config = dict(
    num_hidden_layers=14,
    hidden_size=320,
    n_experts=16,
    experts_per_token=3,
    d_expert=128,
    d_shared_expert=0,
    hidden_act='swiglu',
    moe_layers=[0, 1, 2, 3, 4, 5, 6, 7, 8, 9, 10, 11, 12, 13],
    router_score='softmax',
    normalize_top_k=False,
    routed_scale=2.31,
    balance_loss=0.000986,
    balance_bias=True,
    router_z_loss=0.001,
    router_bias=True,
    init_std_router=0.00618,
    lr_router=0.000686,
    vocab_size=8192,
    norm='rmsnorm',
    norm_eps=1e-05,
    tie_word_embeddings=False,
    optimizer='adamw',
    learning_rate=0.00082,
    beta1=0.9,
    beta2=0.98,
    max_grad_norm=1.0,
    batch_tokens=[32768, 65536, 131072],
    max_seq_len=256,
    train_tokens=237900000,
    max_steps=3796,
    dataset='wikipedia_en',
)
Below are experts of layer 3 (counted from 0) of a mixture-of-experts language model. Rows are named gate (a neuron's input weights, with its number), up (a neuron's input weights, with its number) and show model dimensions 0-63. Each number is 128 + 32 x the weight over its row's rms, rounded and kept within 0 to 255. Numbers have three digits each.
Before each expert's rows: "gets" lists some tokens that make up at least twice as much of what it gets as of all text. This comes from a sample of Wikipedia text that the model never trained on. Tokens count by the router's weight.

# expert 0
gets: " ", " the", "s", " and", " that", " M"
gate1:125180159106180117094150171108066181134179101085099150154115091125087095140160099134097096111144115129181157084139087110108143106113094133142151200140111152191132131109114095127163151108147200
up1:108120137046147120175156136100107135135133130118084169150156112121027065089093146140108078119151088142132124150141130113105134114139094180119104178168154136162120105147151098091113132076088155
gate2:119144104088150074106158131102071180128203116099099168152093084104104110156152082151076093142132106152156122092085103112061127092134057164126155208135108134145137151097134122102145141127158162
up2:135154126160114148118102118169157081083118157121145089059150143120241126149106171099179153159078108083160153125132119163139143136097146125096102113120101131130180127115113163099135105147163075
gate3:119110136075159074125200168174062123112149088143140103112140101108111108119133128107150122119145137163136123132080114047054177085089145101150160092186097165180131079100141176148133157101150156
up3:140122163115157092199108119168142074120166116179148122101182132151127120105078109170177155090163106157118114142123149100120164120149139141108165103181106145114125179099138139122141133093122099
gate4:134082077108101144147095092133130148080160145106116109096139153090169141162125135108164184165125142105170131108095118140143109049114195128139146169086160171157174123104094149121127166191131101
up4:100144187104149064138141151146073118180102128167145169106136109151059135105141103139101123146112126139063122118145118120109147181173043128158106121128091076117072106142157089162173106093148158
gate5:114142081118122141152194141104081105126100113097134146107116118128078129114094077107139075145132104102074132172120097102066098165126150152169109207183062143171087087084147163138088150103069186
up5:161155127169129149185166142151081116110103094177084146116094103126142139132113163164144134129104105092130042174156143137181124157104125138165108133156098147135072113093128133117146139164107135
gate6:151150113120173126152106148160188134142131119105116179101144124109122133162152087064152111111097181173061112177109102125112121161144174113139133138135107088172183142149085130124052106058173109
up6:143114138147152116145114135141196094140132141136144153133144124095131115123162139064148093107105187132085094173123093150146133146121180128109121094154079089144142160140099111134072109068147078
gate7:089099150130096170127143176132099147069134133083080143107088111095151151114067140163123132121071149109117164107121120171140135154062068124096156146055123182166097079145076134145102145072089103
up7:112099096140077174138092109117131152096101124088056132098087117117109144154078141121106101127149148082065186139153099141165172142131110140142141126057132149142124112122074150120115099125131097
gate8:125137133089105206135097180168181076120102106133104080128129161111186184090130126170153121114136100155223105120139111169155168111140143088180160098093094066142151108151071120145163116199165139
up8:159097131101136193171139143138172087128148155116114081072110148098142151134201127168123134137137119139183116141140156156195107091164143109126129081068114111130150091155093150116155135179158131
gate9:112162199121078159117129181108105089071152181119187145179117152127105144110097170104082153134167128147159074147079142112198122135119106131139141126149092122089140110081128157129127126176066088
up9:152148159110122108070122097059124087119136159139149146182150147108137105111079154129064154103209168166164097127114100136162120170158091181204119090157109104112159177112163091159095134134143098
gate10:120168096137078075053134108121090141104116117115173154092059085175099139095150104134094119119105164187135083092104128101093177152120131131108182190091144143140118149185116133101133129119156143
up10:112151119097122134091099099111095105116144189070112095145171156131214096163059172066091155137119095135205193090129156125136130128142126110093140097121104130182195116107105179123177073147181169
gate11:134157132081143140075159150085074193123172081129129175156085062135125120155199104149107095091121124178150129107091105082100145111095059130165159163114144120123122106129111086113158187123151149
up11:127109120203098134151086124140162080125078159098163071114113133125208163153113160140106162187104158091174161101188101140137098090063135068144119096082066124108153123098124186117135093113163085

# expert 7
gets: " |", "\n", "|", ":", ")\n", "The"
gate1:118134154135087123124160172110108094152168115155141118115130114184105141102151104070162115118166193131109153131087138146116143150147104141100143176135112125196147146152065129147157160101097132
up1:187148132116131172180124198171169077128124114134104122101152114086167092150119114164143136081120127125057172184199122121168112132105187162121138153083201124118117119144096163147126154084097115
gate2:172129108141095141105102098151098119123143130066163135156151151175192113144120136116228129113096124121153121146151124101079135174115103079136151063147098086101163158112153083166133182132118041
up2:166146137190137106131126086128095147201137071093180140077139134144108154142082096121167154104144132100144127175157145138052095196155104130079117110078078154110101141148133112196076121166092144
gate3:182116085131081142141119086116137114200137128161098109125142112117092156132164093121140115096136151096140101183177109164088130140169121179088129141183058158112130127150083124125110115121069177
up3:143136133174151120186125125139114082120160137111117067154151072124119066122096146135122087138154080137130046169115087136136115168128180132123110111125135147180101172114121089180142105137126115
gate4:156181113120108113143118129162138126118106120144107109114122141094154036127095129170151045157177154146130079163147111055124132070159142123126163140117131138103140127125126150124121100061090100
up4:117102110108118160146099172149179115119126120142156169160142104181106162153155160108165081106164121126113114113129107169108076156067072184116135071146196146112187148111151139109108123116118125
gate5:165097146149095098149149099163117188153090083177117166084159146146062106062113116119119138174160097115120096136157150159146074150076161181124110147102073108109129089131104157125142119168132077
up5:130113108096159124067195154128107118154165068098108177123125086104139062168121080129119091152109164173178157168177178117124121121138125152126153170105197153114073077143087130146132166155163173
gate6:111187159176151035147115158144106114055117109084112159097086097116120094146157126060110140169112115121133181112107150056110149179069184108123155093114120112142120171069158125158159122153121130
up6:133211084147125102196085179144093124098142130105165185109152099186121141135167120040145151141096116148158144153155164154133115107132215162030162112143098081125177123120096176175183143143118115
gate7:115149130054144176155131125148118120089102152125126131127089100146141127143130138201134118075082045122100113112132138110126136092119147087093134119096109139156132141123077109134103162144104170
up7:167134176091086126178127145146133148122074142121166092117111086151085166121047145195138131103070077095155130133144168165108148088123170086060084078160121127088165114207110106190125139116088139
gate8:156145172168149130120095155102199122163173107153084123191134137147139135144131130118113104041116168129092081107086126129138102124140183149191120126129094161149092194145062121135140142171077069
up8:063099108079152094165118143113106153145147074089074122100139094129109104091182147095154080116166174144117201176150133070079069103124112165116098103101082099136136084151135103105128137135101170
gate9:120121116050161153128115185161146089134157110134141105105183141165116118139128130124116129136093119209170168093183110159061114103106071162116113123152140124095175090122128072129162101126131101
up9:111086196123138144098117133119095115071183146158098132152069080098092124150113140121130130147155068117106131100096161103181156132133120138159181156099207158121093107096091178114157170051153162
gate10:098151106160105125106115100153153114103150151148172141076146092096085094098129149149172060134103219054153125185114144098094148153131166125152130091070068138119085094145143068123101138162136107
up10:107111121107122087118131193110168134109146109134142181073134132167086116121131152089145076157125153175161160139161169147122140179166111112093092146132156165102132155179072124136129096156131147
gate11:146105144149168155163169168114116132112144142147130159149146101105155144118170111120129147057134153235125126153189142122130140119127102192135088159110156157139116160132166105146089128096097098
up11:092159158147130114099118085116121136051148141089067143127115173165068064113107146166152089111165068070116066080121135139160137066124081063170164178130160132161075112104070119089174148150204136

# expert 4
gets: "-", " |", ",", "\n", " and", " |\n"
gate1:177126099152116146098141096152129180075123171139161176146112149210093158091107132124172080136130115170148059144112162145160108158100131111103138111197074126133077089130079138124186150229140083
up1:156163142132120090097136082122143144120138146030110124129081145160144137104129118135191122081165128190156027060126112102145153133137069091105147080144120183090137121125082130181163155154154160
gate2:130111127162118168165097151190149146096126127176226130137113178173118147116123165112153169143189136112130090138128154194133112160150127150128090106145144149132082109165103150161099142222134146
up2:153099115124073179137160111149072188093113148126151118108051117167095149127152144110083132162065137159144132169129119128078180163105109188084073173059128101147145135116089167190068119150127148
gate3:141228168133149125126105084100120126119209127141159078171107199185132207179115110158113143124172144098082114140110125128100157201117125169150127114103085124160143139118143057173097142150125136
up3:096084128154119141162145101085094123093116096126130139116151095126116157120162150169160098129119089118118158102122111093122224072075148129144154142180154121042118084103140096109131092167175069
gate4:139182085090146195132136107158124141138124169097173115141158134138082091143159078073121070079148094121134178136153140115083144155152141135119111144127104146108117178170072088133114171089156104
up4:151155074099124175125207147080171092130097149092160152117121159154164095123170084140162120117131160157094181161156147171176120166139120163073104113140132166110121166113065157089196099104111152
gate5:161138089123090156195133054126095123107209090110105211177106173135177082109164148160090149087151133134123137143135144090121145099194132113153169137090106145085130137153113147119082158150085101
up5:087149086123038167144129034131110123130088123198141139146121149144160105150117176117124133105097094201149116121196101138120150156125094164071093161161135181153122190131085146116136164072064140
gate6:074129206109162124135164156115137109163128101161070107104112136152157162123195090149024167162126120082144103118120174137129130102112125146116133119093079139107153154105049102098112132143132182
up6:152104099161079180112102140178076153101173075071112132126094119116132089154130144169171117097091155174162148121087080093175097142140114099105109182138177164149119122104188156114138105112153178
gate7:101164120090186172164074119153203140155202047159162111126170063133132115074158143115073106146197116133125137156118102124116085095137204158103139107122118117099101113207096140093126094099149134
up7:129187106140128089150082068118171078179169076158130074116171117116164137127138090114084151120146150146104177190143061157146087106098162134059127083105121151102147136202120157132150144120149150
gate8:141107220086117165115191211125154140141157143173113136093118114111086098156131151101142090110126113105129142029102123078133160124141134125127199063107073121102136105122083148135175070177213141
up8:160093159146092140116106162160160137138162151199171119103139144098126167170121111061176079144080129092147107065126120115135145174119176081088152082124102122085146087175119169161160065165196099
gate9:142114123110151109146179148104111125160133116153095089125153139148105112136136155112144151143193147159161139165077105128079188152172093176119111138102121125177123106161049098094098136073111186
up9:114172138162115137099091107123155116063178106116160110135086133131180144169117116122101095111136094099158099069189127125133082048092110065202147105137156153083129130066132130065160140129167079
gate10:130142133120191150110152150117071122160121077176126132118154103128115065131129156122120119111118170147163143194096124118122119110110134142113109172115129146106081127196067093109060086113155177
up10:115104186151098094097108122095197108098132120114146140130092174100166160147151095129154165139157090086171120108130161142133118143172125109121111071100145131111154177084135142161180098161133124
gate11:163129178085137099081121096121107061137156128127155157132093116129178124116114152136133169160145136177136086106132101145114089080150069111093127131094115191100118140108053157081090064131140152
up11:079093107150090146144158154108168198100097160102061128165113131103061142199163089116105097118106120086155175168091127119129138118073165169163154146122121076170122121121197097135167167120136098

# expert 6
gets: "-", ".", ".\n\n", "\"", " (", " \""
gate1:199131133108114099131082138079155145134160164164186156113156100105173083098134154139133117123122204174137136144180158115041196121174147091135112050151132173146122160181149098176106180138142100
up1:112110149109122136080153144107081180107138104036084103129088110128098169141118090121094113108132121151079161081080131128194084146099086117140103208110141099133117092106112137121198110097179174
gate2:144105116098109100157164091134087105184105150098132150144108142121141076137151145108151066054155127156157087122187119152119208180128099077152184169109116118094148144190094159133050145150199146
up2:134110110154121176153121156117173108077146107128091167105111140110135169100147127129095122114150176119100137151133140168114142112099161187093114103173158199141136090108138106120162129138117149
gate3:124104138086100150113142153119133145120142105196118091133149086180115160120102117141127068118082080135188093069161101092129214117143068073134170082145089159144092136115152078154181073126149181
up3:175121141134088111135081149166156149173138154219151084086185102094129143140143112104121127103109171145196137167153138154129107136110174157107163095135070124108095133094153110121118067129123142
gate4:173183127110172149095170133116061134185120079175167178081111133109167043135143129096084097128138160128161141131152119133149075100167098198156097155123164127161132133118090161120146113174087191
up4:090091194113132138133138150139122161150104119133144169104133056139090114093167150128184108165119081070084159090132097165125071176098109105131126139104115100161135145119164068133146129180140151
gate5:144198075133137166128121123120138097127091111112110140106140167045095125180130068118123105131163086199131052095119119167058119097161203139104135107138139084100158128169098107146146149109151132
up5:117132082143138204094125093126213113097129117126119140107124142082103084079128115083142141111117162106142105133098159151124175111186165191123119127117099089145141121150108161193149076153137063
gate6:157204095131156124124159123129095100120149077118176098111151148134107152155173145072175130105123101074163121127144089094193118150116145209151125118142038134095161114167134056124145184151130090
up6:160107140083106082187095121068132130129146090201154132141166148079127152109117146114179137135148127132134144102115145048134111178139095163166106180134128129161158152140147166097121229115131130
gate7:182109156118126103165215151155157160133089116075103126094107062174089158095227101132107136139189151104134191143095153129127124143148152085134087115142115167108121150140073088092138147128135088
up7:142122168161155088210186155112175159115103169076165093145145084164148141092185131168094114111110155106107101145110114155184095128151132090141157101116082157138072148168072119160109119169191139
gate8:142156156086188163180141166098172151117115118134138201130207160150090175139196109107090081050146135107189155141149168136103130128113157198113074148112119147077113160142137195170172092081116134
up8:176122122128145107150116152137089201145155104075193143054104120110110093176156100073102133117102185171165110116163151122113168171169132124137082117113164090094129081170168202191175082060127129
gate9:116186148062116104171146081134095162138138141183114127101099120115076109113129112103176068167129142110092130164100145115078096144149163141086113099114090119164100130104132062134157136197084103
up9:120127108114117114091092086100100103095124121077120144159173160041106105165116140128112122128139127167107073137080121115129129124163075080152112177080150120151157086115105130157118126115119182
gate10:175165156126139133117163117103122117111136132146153165100114105172102145176152147123140155075119188127104157138104127124068139129117210121085096141118123144095070055179098171189119125119115160
up10:158123138143106126080116133143103150107151174082136087130096084123128177150129124177075137156184141137143135157067120128197120140067136054114169112098191057131107067138103092131196165084170160
gate11:120135148128158132100074083087147098154149125157120087137196183132163065089094159111088141108118114134096110170085140073191093126084119180185118123100115134085114129128119142198153117127151146
up11:171165153123034168118183162120124129075147098128121089172055110129095141145155172163201117116118060139145089101162085162118185113129112118164155064112178156118115165082121155122108135106175119

# expert 11
gets: " to", " of", " the", " in", " a", " on"
gate1:183087163149116173168130122068151154113121134095128077090144101172109111136124130140108154067166161134115103130156141098145132121145136143098094114133157131107149142169154168143091064136192091
up1:136124085128169155158080095185138171143111083166124141121109132093145151125178155134127059071050162151155098157094170139177125084124081121110077100126101056110180063168127124212127109068064194
gate2:101128112136105155096095122122213150163161094138118131139115135138113096148070144076179082089166168101075091078124090158080117112193127113088142157124110171166116149114179128148180123158099135
up2:067121166185130147111132133158142096089098136136152083125113118106164161172126078075116060071138122154199130105135146161093124172179149113104116126134166093113080093142104090069111116135149123
gate3:176129102074079143123128124155057147175123150138083110104140066076122130170094117096156129100128158178171117064093107070133156120134156146121178179165145117117104176153096059079071114118102065
up3:098078142129113113144096152113121161118090100157187145135177147175174142113180133143132112077083116076145139152101146186168114136159102142105143116058127108147143130135116181205125129153096222
gate4:086130135087156139170097091110134124073154156118149120123120146179115057104136162073127132134107144162098110090112143066110142115136129164081139151096206140159109122103106154158123139162131103
up4:118122105148131102139142112153154117123162153170150080154133151150144050144113155114174110117159116152084083147138142097131128056129184139070083164150178123151124098149142138185105162125093142
gate5:094138149052124113151144160070136107207135106154156128133059132143061165079185085083137157119132124103078098143103135104088169161132081166103164135132181138138100135186058186164150141149162153
up5:146109147132134135189152092148156118058072096146074119198087168088106151122093160096129075145153134111061106082094129156133187144115130107139123134129126150074131161121117137126097107144170149
gate6:083079095171194152153098161156122125131156122097078123092150082101122131064134118125108118162123089141082063125105132122150152064111161076122161149126152133208064122131104191152143158177175115
up6:159152112149107097130173153098093143187105155139156158179153124080148099169113094130135084092134123132143185106066082135114143198167083132126090105161102140099114150104162109061182091131127153
gate7:118141100101178105122162095034106116152162105127040106115129148067101102102125109136184139107155191107143137159116139087106145163105105138176139148119153116073152194149091090091077138095121142
up7:080146167109104102117164189132134148121145148084180161184156144187100136194155065091115150106126140137102101139124157127159138119131058115107137152119145120176104121087140158159155109149170140
gate8:188179123165142098192191149094107083186130115103090127138125151110118134161185127165115104083144163211170125094168156183132154180109139152145151109114168185089104214124114102112135129102079152
up8:152096088089119109189127137133117177126146112089053162100152132118054168099160154110147139151129157160135084140121145104159086144113126124117152131175153134067174126116079123151084155116143096
gate9:131140154122132134147116126116135176080145095135105147149113129129160119126103144175095143124093153187153114161128101162143170126154034188158130125109122080158125201111082137108160097113081121
up9:189129045170176150124108136066101140120148114099128146084139103154061110090144145122112106092134076192133134092093107075087059094109118121113091131176186116175150101103167142184175098065181074
gate10:127133145136074175135178107118149117131095126172133110113125137105096131141148168132090189107137051178184130122147116129183167117102144171146096110120223111113080159135063111118166162212156133
up10:146104056097149099121153158110172085110121093149151084109148194149178137100108139145102121154174133135111124162131129129178104118162172202107104118129183096080158121164131131082145165167118132
gate11:130123158182077107134122104124130126160125112172153069151115183092141094121110114126111159088147116164055121156101109146141144121083118118173084097155090112145109150112166194134068187088137090
up11:139163085127110203177122164152155130126120136194135126148111133118180120102103169091184089142117157167085151133176161208150143063123150140093089157132140068131183143165188105163110157153190140

# expert 12
gets: "\n", " |", "\n\n", ".\n\n", " |\n", " |\n\n"
gate1:109098149078112098102118103144047147196129150121139176109145127088121071081149146119107141178153196106108147138136171120138109184167112201112125146091082198131149116093088087095109123127090165
up1:126178095089140155124159176100197077123140142132147096147144097097126178124143119179102078061082126099140159135135143150111156087139158076126176067106151085096107151174135147159156146168165119
gate2:126084104201129133161191126145166155113153082089112125140212071115156063141114073133096066057173099084105084108163123144095141118131111090143147140126150172066085126097158100092123068087114087
up2:095180113136109119116167154143168134123151124194080154159153077210149088165152146077163134048126086149137130140129090133178182157111137100170165138158136089104153121114161090186144129171163087
gate3:087117147162178098153163117149112158103125084115096133129121112172175096179169093134133165123125146097132117180169134118145124055089188165059118138145120150089111112176124138125143141115102114
up3:169138140162102106122189096105152112176143077110135118083132118060119111106089116165106138145136159114097123104154159147060153137211156113124109181159103134117147148133171154119138094154200179
gate4:095161154077099150088150154126143169110109112110155191097167104171132158133127134157141190142138128088181110093110151170170097163132137093108127108145105153214115135144170162183134209216128067
up4:111156150105140101145125120142162099077138146082118094117107134097147058150184131186188106091129191131084145154146086122160132124151077171126093142085100097129158142090087046130170081082155183
gate5:131111126073133156134122095034176086121160093154140109128100209095131129140149165114104069176109160133085188101182122202072099096081083159182125142142165156102140147121101139101048109110148131
up5:123124140130155159189092146186069175088098161102111201095069117124093122144094072108113176089129110115184091139059157095189152136132103080105085113132149138124122108099177170128142169128175143
gate6:154124155145118107123183089124143178122132162204093184093099107134134061134141147115138154109112120095140131069097130068119142163117098102190131112126150187079095135118121141092136124056148172
up6:149113116174127086112142097187144104190088106144111133081136126106179066142127101137141158140083104138104186089155157070120060187113131075116144159112169161122151107122145097145146124064171098
gate7:124140120173164079177143169172114118154129113145040141130174156103150159177200118191127171183103074125081164173123146142148100158124137115169108169182214165111183146144138181081111156122180068
up7:097124087104161112100138150154161039151114176128174184172162185130106113139127146139118119162109138108092122131118108150124137130137131140095112131085099161089159158172096104192145160086079186
gate8:113121113164126091138164069157178119201120121146110182091164138117176062166079124102159127144090184159131157126136084138085100128111130150102149138161161115123130098194124146096031130045062104
up8:102062115077159103141165142086088102121168087192085145141133137100129153122074129122116131068177118162101169149142136176128091128120181109105169125158098113161166101130072106107055140122117063
gate9:172105057106180046149147092093096123161102143089141095150122054152111137093099102151155085118159102163187166138166122114148107151150169155127094142132146129075112125202123100082119093102123148
up9:138115194122096128099127124093105166207098119182057184106141112098101131154141107121154103194214127110150114197138094103087091184154140154108103131079107150116129144109090125139064176177104133
gate10:137128162116135160121115162088086154171146086121141150110142087136156114128174169196120186105096149106113100136181124105075143098167114103112149138086126127160057142155108144101128146143051116
up10:165122127152126121120105160140082164172108166106151122087110095136129073137142160156117208071077142131101101127134149118093153147135165068099145107099143168105072100118129113128040102138065144
gate11:067071078120150072137148114112135133182081122108132132101144144130154166141138092132148168127104157181073226155147115070126054138127094128115142204122179128087183069073118107148070106051093103
up11:105160090141105131078054157101167098098143159147085156145134130080133124127166128154096171125128144129139091140114125191082147103143171131068173130154049137186118120167102146061122191119077111

# expert 5
gets: ",", " and", " of", " in", " to", " from"
gate1:119137150133115191098081089143124088126124115096134162090189146088118090100180142082149089096134164237117152157100119159122113125097154109143159154143063089159173183107047169191157100091130086
up1:147143105195136131115081080118153125126127170108150169138214143114148126058096138131158138101099130226126122152123107118164098133133151171163095135143041099087186149161099111161146144152154080
gate2:128153078098088166165141148154171094130062112146138111160105160168102084132042104159132145150107154124076107144136143187131115133162165119101122076197097101157146167143109164115138141143161102
up2:143192175138172120144067147129144128054121175164125148143106151180119115151177138155161138171184072117201088063143128143125130132178085137152205168066155213157104153129074111106165138150172097
gate3:150094178116067145129064130093175055102154145119141133107160182091166173059152171149137145148126150079096101148110144132167110122148126145071110063098090170126117093165071186167170134199104107
up3:088107200145134115185114139081152099139189119098117133158196139103126149158065151169151182079142089171080058082121130121118111075102114088133137088134111117099187149180109158181173142113133122
gate4:126144118151099186166093151113156143164059074156173092120178162134130164113115116093176158080072209093083096122116160181137103181116149151149103108140062073107166149163157116072121129111114109
up4:118150089150153142079159137085096165052119142147088124130118111133134148138148153127076154170123111170142183141114130107180131059126114109149118109142139163134120155099095106159210073180154116
gate5:110151119121129133127133123063124140126177078121166104154062101111154128132150119143112116125110163185144208062125106130150124126206119105101108157123185087086107146128099102115150149132210120
up5:079076107130097112093159167116111190113172114129102120079095135167176083159108130079061144173156166144106108092171120155138085147127172089140142159162149075204103117124059195130094138155115115
gate6:138116136064194143159144162142098102140127102150149124155140171084132121113162112186150108140124168120132114101152139124153163090149074126129077135135113110093176120095146095100099100103107121
up6:180108171165095085161140116095136114087161156141159153088127087112153060141102107124083106105129184162135119086119066099136115108120171115141151132096153187177061132184140149107120137088181188
gate7:048151160110082088149144119188058113185081057122107052113121124086097176127164112154152128113112145077150134076191180155129088098116119070091134175172140054107128115155139128090164092114153148
up7:139142109155185084124140084128152175084153114177166095128151125179117170103096120135134098151094105140153142157095103129131150131225097141184150084165182094136108098116105113149089089182182087
gate8:130138094137135100132141109111081104140137157074071140095146155129144092120129099149178090164126120145119092196120126081161120149113157122110139193136183108065176099119168097129098108081107114
up8:139172127099127195099112133131165149140137112118147100113129103133104094134107124109126083153162095143104157115110135163072170099095154080157125061081037169151108185146119135109198143134175114
gate9:110087149139113121197107137126128138180226140065085144109141084125144148133136140118076088182139075206108136127175166119146138121106210100143129100165139150082119136143092094125141179125111209
up9:165128129111195082088150116147151125103119121148131189140103133079107154132128121137173116082118145107139148149149079106086137167137071119155077153075158145177094116107133096121131108122126119
gate10:131128103099120151194077148117172123102123125141101148086112061114154133109120140149157100163154128154132164168136143153091125126102197136065108184111123104077144095132122054094137155128128139
up10:075114179160123134164108027121106109153172126143106122117141083166121146137100183126136137108075079139146186168133097183180118206154174102138047163066144101118129140100156124141115064089094140
gate11:183110156073103074135151124157145154180108077109150094184158140103107134163131122118114054090138167187147176094136120112140188165114125143143129212116203084086046107126077074166119144180132158
up11:081173101130173153131198119149102115059143121142073166146126120126106103156146143080142151168135058099100129110134101134073102080149070116122114109151112130158131123098114101084142114104153158

# expert 13
gets: " ", " the", "ar", "4", "an", "9"
gate1:124075078125115116103120107084138184081180112050048146159135162148132116140158085118187097088079174101096122091168074123124107128109138148127163160152125106136105108155170139118093201103127116
up1:144075102161153146099130085088152181095139113102073096117095148155113113150157110099193083148076178120057161180164131169129071185110199163102158138154150155087170073122129187160116108074136114
gate2:179076169101099183156162187146091136217095130070107229121118115141146097169191102118134105168101124086118151200130162105064113157139108150170137141102161122143139094087108165191148099148109151
up2:208107123139114101110160158167120168190106167052119146153175137174156100136158132125189146164109156094110114159155153133157062135143116147136126077162121071118136109160151188154122116146096166
gate3:073117086134051177153099095185204146200124121149127115180139099157137136125123155079157139094133160150106138113116139110130141131121096116134114079102061094146165081112170131169064154101173140
up3:111097166160046156143159129092092129173082120092077137146134091105042117086189144112091078075080132113150108179123151175082181196178085134113138142122128108138104093161180144151125127162165131
gate4:129116152164158102095159127129092142078158111113107123101109084166108145145124130214067186178113123147135111096153156168126155141117083142079165114147172117115123102129166116157106132129131123
up4:155150141095138119165132172112162127103141100136178148141187119100104067079146075096169049071172134135093109154114135073096087115122136140158100173110062172119082120130109081080180150115124094
gate5:109073101110154092194124160137170142110135136120147136063112072089179146084123143120076100177084090130107186084146165080126107076152134120160074097152147157071127114132120129132149118098172164
up5:172131065125102172073098092119068142105048103161184106170084109118113086082132210093193150115140142148133137089106121117083157140149147100162156149033165141139144143093101108141136168166134173
gate6:152111110139066088117107109132103158094150164068129145184116090113098166133145108138127144145094146082165129119111167128137188187120138147139108159138091167099062074184095106110103147159130156
up6:124145129089107099094123166054152145155085140150118093073150158157103090148177158184117165101144106139135089114145145095043106066171120084142111130136149137194158126139185155116126065125074093
gate7:134135098107173163101136054109141201180151171146127146156077173125120152180151118156131118161104067165124141163065121162157101122111117133154180109074117101169153155180163152184067186113179120
up7:157178159133096088139154165168110099101171146096116144148124096108150171178081119127119153099121168148087101108150131067133194098139105111124078187072130136104127138106084076082180135154121162
gate8:136144087118145144146160133118104127109130073127102134139123162149110113149050101168154120130143049113080136112172139176133154137127120179138158138128203141094112158119102162168128153132125209
up8:136125127132095146102123089126124142087103098109112083114121155134111109123087141122184140142132093123104096094144167172135124163156070137117158166132218168164116123079182174153110156147167221
gate9:108145132134142139123125113181113114112131101114133163154158149087161114146124178190122141156103132107184139142113083169123054111168170148133134045192161101120099140132105143126106150139107156
up9:152151092068141119119149164167142091159036157130094098169130150152088138139174125076122077103101169066131143092117175127081109128099136153160104093109112107153148151149199113162102085146114126
gate10:061175179144151070112090077133097125117110126137085181183076100124154105178101129103117124122083101118106111181114085103150127137041140074212126154129107146142157088079140172181155134189163176
up10:179158163112143151126174080123118120172108043144154077135129089130136076090126132128112150125112114137119135116106100131111126121168174128102135141162157113087109124164061120131080140164083144
gate11:172090152141170112074129140117056139142111105098118189161150139151087130123064103147084072116150123177136134107088079080079141093128131165173098141095126119164129103112132141201149082103115133
up11:147065135195144162129077086142118093155100137106168139130165128168137093160102111127136120117119106120126152133106082157141121141109167143107073127141116110124132132101185184193097086083114119